{"n_layer": 8, "router_z_loss": 0.001, "vocab_size": 22575, "beta1": 0.93, "batch_tokens": 65536, "train_tokens": 446900000}
Below are experts of layer 3 (counted from 0) of a mixture-of-experts language model. Rows are named router (the router's row for the expert), up (a neuron's input weights, with its number) and show model dimensions 0-223. Each number is 50 + 12 x the weight over its row's rms, rounded and kept within 0 to 99.
After each expert's rows: "comes after" lists some tokens at least twice as common just before its tokens as in all text. This comes from a sample of Wikipedia text that the model never trained on. Tokens count by the router's weight.

# expert 42
router:50 56 53 58 37 46 54 48 54 47 51 44 31 37 63 64 29 50 57 57 30 31 51 52 29 46 44 49 63 56 50 52 32 32 62 77 53 46 53 32 61 45 34 56 64 60 49 45 71 48 65 66 51 49 61 50 46 42 58 46 49 55 43 59 48 70 35 38 48 35 54 52 51 61 54 41 58 67 49 62 54 42 48 61 60 67 39 21 42 06 40 65 51 47 47 61 79 49 52 58 70 39 49 62 68 58 53 73 45 55 68 58 45 59 64 73 52 44 64 47 59 46 48 77 44 48 32 41 49 52 37 58 53 42 44 44 67 50 49 65 36 43 52 37 54 54 54 59 43 64 66 45 44 50 42 56 56 43 47 40 39 37 65 57 47 68 32 46 42 57 80 44 58 50 50 74 63 58 79 66 20 64 47 46 87 57 52 44 64 45 37 40 37 68 46 32 50 34 43 51 43 43 55 48 57 49 60 45 48 41 48 48 23 50 58 72 63 55 22 53 62 36 39 52
up0:61 70 51 31 38 54 69 47 64 53 51 54 65 39 75 55 31 51 64 54 45 50 61 76 57 59 43 56 48 30 21 47 62 33 63 62 48 27 40 38 62 55 55 34 71 54 52 45 61 66 47 44 61 20 51 46 35 44 38 41 40 70 65 49 43 57 60 22 47 48 48 47 41 52 27 55 57 58 21 45 58 24 63 38 42 37 44 52 56 45 45 28 40 49 67 62 54 37 63 45 59 35 19 44 35 38 76 66 39 53 48 46 46 51 68 43 58 42 51 58 51 61 52 59 32 41 59 41 58 45 52 39 46 42 58 37 52 57 45 37 65 55 55 47 47 45 63 23 69 75 57 35 48 49 67 54 53 62 57 53 50 58 47 30 80 64 67 40 61 42 43 47 50 53 57 61 47 48 60 58 61 45 52 61 26 48 53 59 64 56 36 50 55 41 52 29 39 61 55 57 27 42 57 50 45 41 40 62 49 34 47 61 47 42 74 70 41 47 40 60 72 40 66 42
comes after: "to ", "he ", "and ", "He ", "also ", "who "

# expert 22
router:59 47 71 53 67 68 54 56 50 54 51 40 52 29 40 46 46 44 50 50 67 53 64 48 41 38 54 56 58 66 29 46 59 27 78 47 64 52 56 42 42 42 37 67 79 51 56 49 63 48 30 56 39 75 60 71 42 43 53 47 54 51 37 49 44 41 55 67 42 48 55 48 54 56 48 24 44 47 49 52 43 67 64 41 51 66 48 60 40 57 39 57 31 30 43 46 73 41 43 61 80 50 43 59 59 69 32 64 64 75 59 52 29 69 46 78 42 51 43 52 61 33 53 43 58 35 45 58 58 24 35 54 45 57 41 45 59 48 51 69 37 61 57 32 37 41 81 58 34 37 52 44 48 56 35 46 65 49 50 39 42 40 58 46 50 43 38 69 36 58 54 35 49 60 65 58 63 48 56 72 58 44 54 52 50 50 55 71 18 44 63 38 44 58 45 43 36 42 38 31 43 47 51 58 80 72 64 56 47 50 51 58 37 57 45 46 68 59 36 44 39 72 40 66
up0:52 60 44 39 45 45 43 59 55 65 69 46 41 45 60 44 52 56 26 49 51 39 68 62 48 46 48 52 77 52 49 55 54 42 48 60 57 56 61 78 51 71 48 37 47 48 62 35 78 49 46 47 40 57 35 45 51 60 53 30 43 74 44 52 22 55 54 60 51 58 51 40 56 46 68 55 35 51 40 51 34 62 59 63 37 54 39 51 57 36 70 54 54 62 59 74 52 37 45 57 45 32 52 69 42 51 47 26 41 56 46 64 36 55 57 65 52 37 48 37 65 72 50 57 50 56 26 68 80 44 61 66 64 41 52 64 46 44 48 48 53 48 63 37 36 52 39 41 50 61 56 57 38 39 42 64 53 34 37 47 54 44 42 23 45 34 57 63 39 33 38 60 39 40 42 62 41 39 47 36 80 39 51 41 52 41 51 70 53 54 73 75 54 69 43 30 37 43 53 33 45 45 36 53 48 39 60 18 74 48 48 31 20 59 34 47 41 75 64 43 48 49 36 63
comes after: "the ", "a ", "The ", "an ", "- ", "A "

# expert 38
router:47 50 62 73 58 46 54 38 42 42 34 53 37 52 53 62 24 21 48 48 49 41 60 37 32 29 59 43 48 45 43 64 50 54 49 50 40 70 61 50 63 52 51 57 51 56 55 37 56 48 62 56 69 32 51 86 28 46 55 55 47 36 59 35 47 54 36 70 42 34 51 65 36 62 65 44 36 63 34 39 61 60 39 46 67 52 45 40 42 24 47 64 34 50 46 47 63 39 52 76 51 69 67 61 50 56 55 43 72 56 52 55 37 41 61 69 74 44 55 39 67 57 73 52 50 42 46 53 41 44 60 53 48 66 50 50 49 59 57 66 47 38 39 38 50 34 52 26 43 41 27 41 66 44 50 52 48 33 48 53 49 41 39 48 37 25 39 54 28 35 54 45 34 48 53 61 53 46 67 54 50 60 54 79 51 56 50 69 44 39 39 43 57 48 47 47 37 25 72 48 60 30 56 21 73 65 58 67 57 48 46 57 43 40 50 43 75 63 18 49 52 52 41 41
up0:56 61 68 62 58 49 59 64 57 57 63 64 38 56 71 68 68 46 45 69 43 48 44 34 44 43 58 74 38 54 50 64 60 57 47 68 48 25 41 60 55 54 52 51 50 37 45 46 55 33 63 63 39 35 49 46 44 56 24 44 25 49 42 45 39 43 60 57 36 49 56 59 42 37 45 65 46 72 34 57 56 59 39 47 55 51 35 42 48 53 26 49 47 50 67 63 25 49 39 62 48 69 63 34 65 40 48 53 33 38 54 55 53 39 61 38 55 70 50 79 45 53 65 63 59 62 44 43 53 60 47 41 38 53 48 67 39 64 40 54 56 10 43 57 34 56 60 54 48 48 54 51 59 47 65 72 49 43 61 62 64 51 38 36 45 49 53 59 43 38 48 43 39 45 28 71 65 56 65 54 41 25 63 69 62 46 51 67 47 58 53 38 40 53 37 49 61 44 52 41 43 64 56 53 38 28 48 52 63 52 22 39 40 22 34 28 29 47 58 31 44 42 84 45
comes after: "| ", "- ", ": ", ". ", "(", "; "

# expert 0
router:59 62 47 59 50 60 52 57 69 14 59 51 49 50 51 46 52 46 53 40 62 46 50 52 49 49 63 44 69 53 29 43 31 29 59 74 39 54 47 33 56 48 35 64 53 12 54 50 58 14 36 74 46 34 57 57 44 53 51 68 45 33 56 35 54 46 36 62 48 34 48 52 51 66 67 44 45 52 39 56 56 59 45 44 59 68 41 29 42 62 39 52 49 53 47 57 55 37 29 70 45 52 73 60 74 72 46 38 46 46 41 53 33 55 52 47 44 39 46 53 66 59 45 59 58 41 48 74 63 52 36 54 55 53 23 62 67 70 61 52 31 52 48 25 51 50 67 26 44 55 18 50 45 37 66 71 66 46 51 51 50 41 57 39 50 35 44 69 43 47 43 38 34 45 44 49 67 53 74 61 43 63 48 46 71 59 34 46 37 38 48 38 36 64 43 52 42 47 46 43 68 47 79 48 61 68 46 62 48 50 51 57 47 34 63 52 59 52 50 64 34 49 57 55
up0:60 62 34 48 55 67 69 53 51 25 54 64 37 26 51 51 47 32 54 35 60 41 67 58 61 40 36 34 67 47 60 42 41 47 51 48 38 51 46 79 43 52 23 65 40 44 58 61 32 52 63 55 37 31 49 50 57 34 43 48 38 38 48 57 50 53 55 54 45 40 75 59 70 56 50 49 70 58 54 78 21 53 51 34 40 28 49 30 49 54 61 53 47 63 31 41 45 48 39 48 70 32 26 29 59 45 64 51 34 52 55 52 74 71 52 72 63 67 61 44 46 21 40 56 37 41 55 66 37 61 35 34 64 45 36 58 46 34 49 57 66 62 67 83 38 49 61 61 50 53 52 40 45 40 49 38 57 42 52 61 51 58 46 53 58 72 29 42 50 63 52 64 49 56 56 52 51 60 38 46 57 47 26 37 59 62 55 61 47 57 62 47 27 56 54 39 54 69 60 48 37 43 50 60 41 53 80 47 45 30 44 41 49 68 45 43 55 49 46 35 47 56 45 53
comes after: "of ", "in ", "'", "to ", "for ", ". "

# expert 47
router:46 59 63 69 45 66 59 54 49 60 46 52 29 47 47 73 38 52 46 39 40 49 92 55 61 36 42 60 38 64 55 43 51 51 58 72 45 56 55 50 70 57 37 46 62 53 47 43 61 54 40 39 47 61 55 49 43 55 58 99 59 40 53 74 54 54 39 61 36 46 52 50 48 58 51 43 46 45 46 58 49 55 47 66 49 66 39 39 39 36 59 52 40 54 54 61 50 33 72 53 46 53 57 62 63 58 34 51 75 58 48 46 24 52 57 57 50 49 53 50 52 16 81 35 31 44 48 57 45 47 58 47 64 48 57 44 56 41 57 55 37 42 48 23 44 37 37 61 31 41 50 18 38 32 33 62 58 49 42 46 41 48 53 56 52 28 56 70 37 52 42 34 34 48 65 54 54 37 34 62 59 69 66 54 46 48 40 43 19 35 45 42 32 60 24 50 52 55 61 40 70 48 77 27 59 54 52 62 56 49 52 43 43 32 47 58 55 61 40 65 42 44 47 60
up0:44 59 40 53 41 36 61 66 40 52 47 53 39 53 63 63 51 51 36 40 43 38 59 42 47 35 59 59 57 40 74 47 54 38 48 69 46 30 44 49 52 34 66 34 49 37 58 47 73 64 62 51 55 50 59 78 59 51 59 49 51 61 47 68 47 54 40 35 49 26 32 55 57 60 88 46 36 55 45 43 47 61 51 44 47 52 58 48 28 34 39 36 54 60 42 39 53 55 44 63 52 53 62 68 69 33 16 69 58 35 36 54 52 41 41 37 60 52 54 45 74 40 41 58 60 52 52 46 69 58 56 41 47 55 63 27 30 55 63 40 44 81 55 58 74 63 65 44 67 40 39 54 42 53 74 49 33 66 67 54 33 55 56 46 64 29 60 55 31 65 42 63 34 52 55 34 47 51 30 45 34 37 67 57 55 81 65 57 51 45 36 50 52 60 55 30 42 43 67 43 31 54 61 37 34 48 37 58 52 47 35 32 51 37 49 36 59 45 40 45 68 33 50 50
comes after: "as ", "was ", "is ", "to ", "are ", "and "

# expert 9
router:65 49 49 52 61 38 51 56 61 53 61 48 42 36 32 38 41 46 52 39 33 48 49 52 42 42 59 50 63 56 41 67 66 30 70 48 35 51 66 45 89 70 52 53 53 39 58 44 64 32 45 35 65 69 51 57 39 51 49 41 58 46 34 66 50 63 40 67 44 42 60 50 45 60 51 41 48 55 49 41 51 82 46 52 48 58 42 50 42 53 28 59 42 35 38 43 47 47 63 66 58 62 65 47 61 61 35 50 49 69 58 55 34 47 58 54 61 47 61 51 62 19 49 62 45 50 55 65 53 49 53 53 52 54 47 23 43 60 44 56 30 71 35 27 58 52 72 46 39 57 62 30 46 61 15 53 69 39 35 55 54 35 62 58 52 55 38 59 64 32 61 50 37 45 70 65 58 33 68 54 48 67 70 58 48 56 40 64 33 30 59 38 51 62 39 33 24 33 47 49 53 37 71 40 49 75 50 60 48 49 45 47 44 26 56 49 55 59 35 54 44 68 25 71
up0:49 28 74 66 41 33 32 56 51 57 48 42 36 53 73 50 39 46 62 69 52 56 55 37 43 60 37 42 42 48 53 42 67 44 42 55 40 53 66 23 65 22 53 49 53 55 76 33 34 40 52 35 35 65 29 70 50 36 20 52 56 32 60 36 51 60 65 70 76 31 48 63 56 44 72 26 52 36 62 54 56 52 46 34 37 49 39 36 55 45 59 61 55 50 34 50 54 27 69 58 68 70 46 61 51 42 61 47 52 56 38 79 44 45 46 36 43 62 58 37 45 61 57 69 56 31 48 57 48 64 75 66 24 58 42 47 46 44 63 73 50 58 67 34 54 46 44 50 52 42 69 54 63 34 59 62 50 29 57 48 60 48 79 56 46 41 54 43 43 56 44 40 61 54 34 57 50 41 59 42 43 65 50 41 52 58 57 38 28 50 52 69 51 31 57 42 42 62 59 41 53 60 50 49 52 41 43 57 47 34 51 68 41 49 55 45 27 67 42 41 48 50 49 43
comes after: "| ", "the ", "of ", "in ", "- ", "and "

# expert 14
router:56 60 56 69 69 54 55 45 56 32 44 54 33 42 63 71 46 58 59 20 58 56 71 34 41 40 65 50 62 46 38 39 44 62 54 60 52 58 32 44 40 66 29 65 61 48 35 53 56 61 66 49 57 67 51 50 39 49 27 60 76 43 56 45 42 41 36 48 49 40 57 63 48 46 48 37 48 55 52 34 33 41 46 42 45 58 46 37 40 43 33 56 49 42 45 38 44 40 57 63 50 84 57 45 68 70 62 26 72 49 46 44 45 46 38 70 51 46 57 51 52 40 64 59 20 39 29 65 71 43 64 56 55 63 52 77 56 63 51 57 34 81 56 45 52 80 70 43 52 52 55 23 60 33 58 49 62 43 48 50 37 35 35 48 47 45 59 66 52 66 60 39 62 52 51 57 53 56 59 74 46 76 55 49 52 50 44 49 47 32 49 37 51 59 46 34 56 51 80 42 44 46 64 57 63 50 67 62 61 47 47 22 41 27 63 66 50 55 42 44 58 53 55 54
up0:43 28 56 47 36 31 46 30 69 36 25 47 29 22 52 60 21 55 72 40 49 37 63 43 42 41 43 45 41 67 65 37 49 53 67 41 57 34 50 21 47 47 27 66 56 41 52 49 38 64 67 52 49 39 48 37 36 61 62 52 49 63 53 51 61 44 41 51 78 49 65 59 47 44 52 36 37 29 47 28 39 48 68 43 42 43 57 45 43 38 61 58 45 61 39 45 56 42 54 53 60 43 48 61 55 54 81 51 55 61 53 55 24 59 65 64 63 48 39 36 54 68 46 43 67 47 53 47 35 69 55 51 69 63 44 49 62 43 50 32 40 43 54 38 60 72 59 34 53 33 63 41 57 23 58 56 43 67 72 59 44 57 70 42 40 50 48 59 69 46 33 52 59 52 68 59 60 37 49 61 58 60 65 43 53 60 49 59 25 58 47 66 69 54 60 51 30 45 56 41 38 55 55 67 34 30 52 37 58 52 46 59 43 56 69 43 49 56 30 67 62 49 37 60
comes after: ", ", ". ", "- ", "that ", "of ", "but "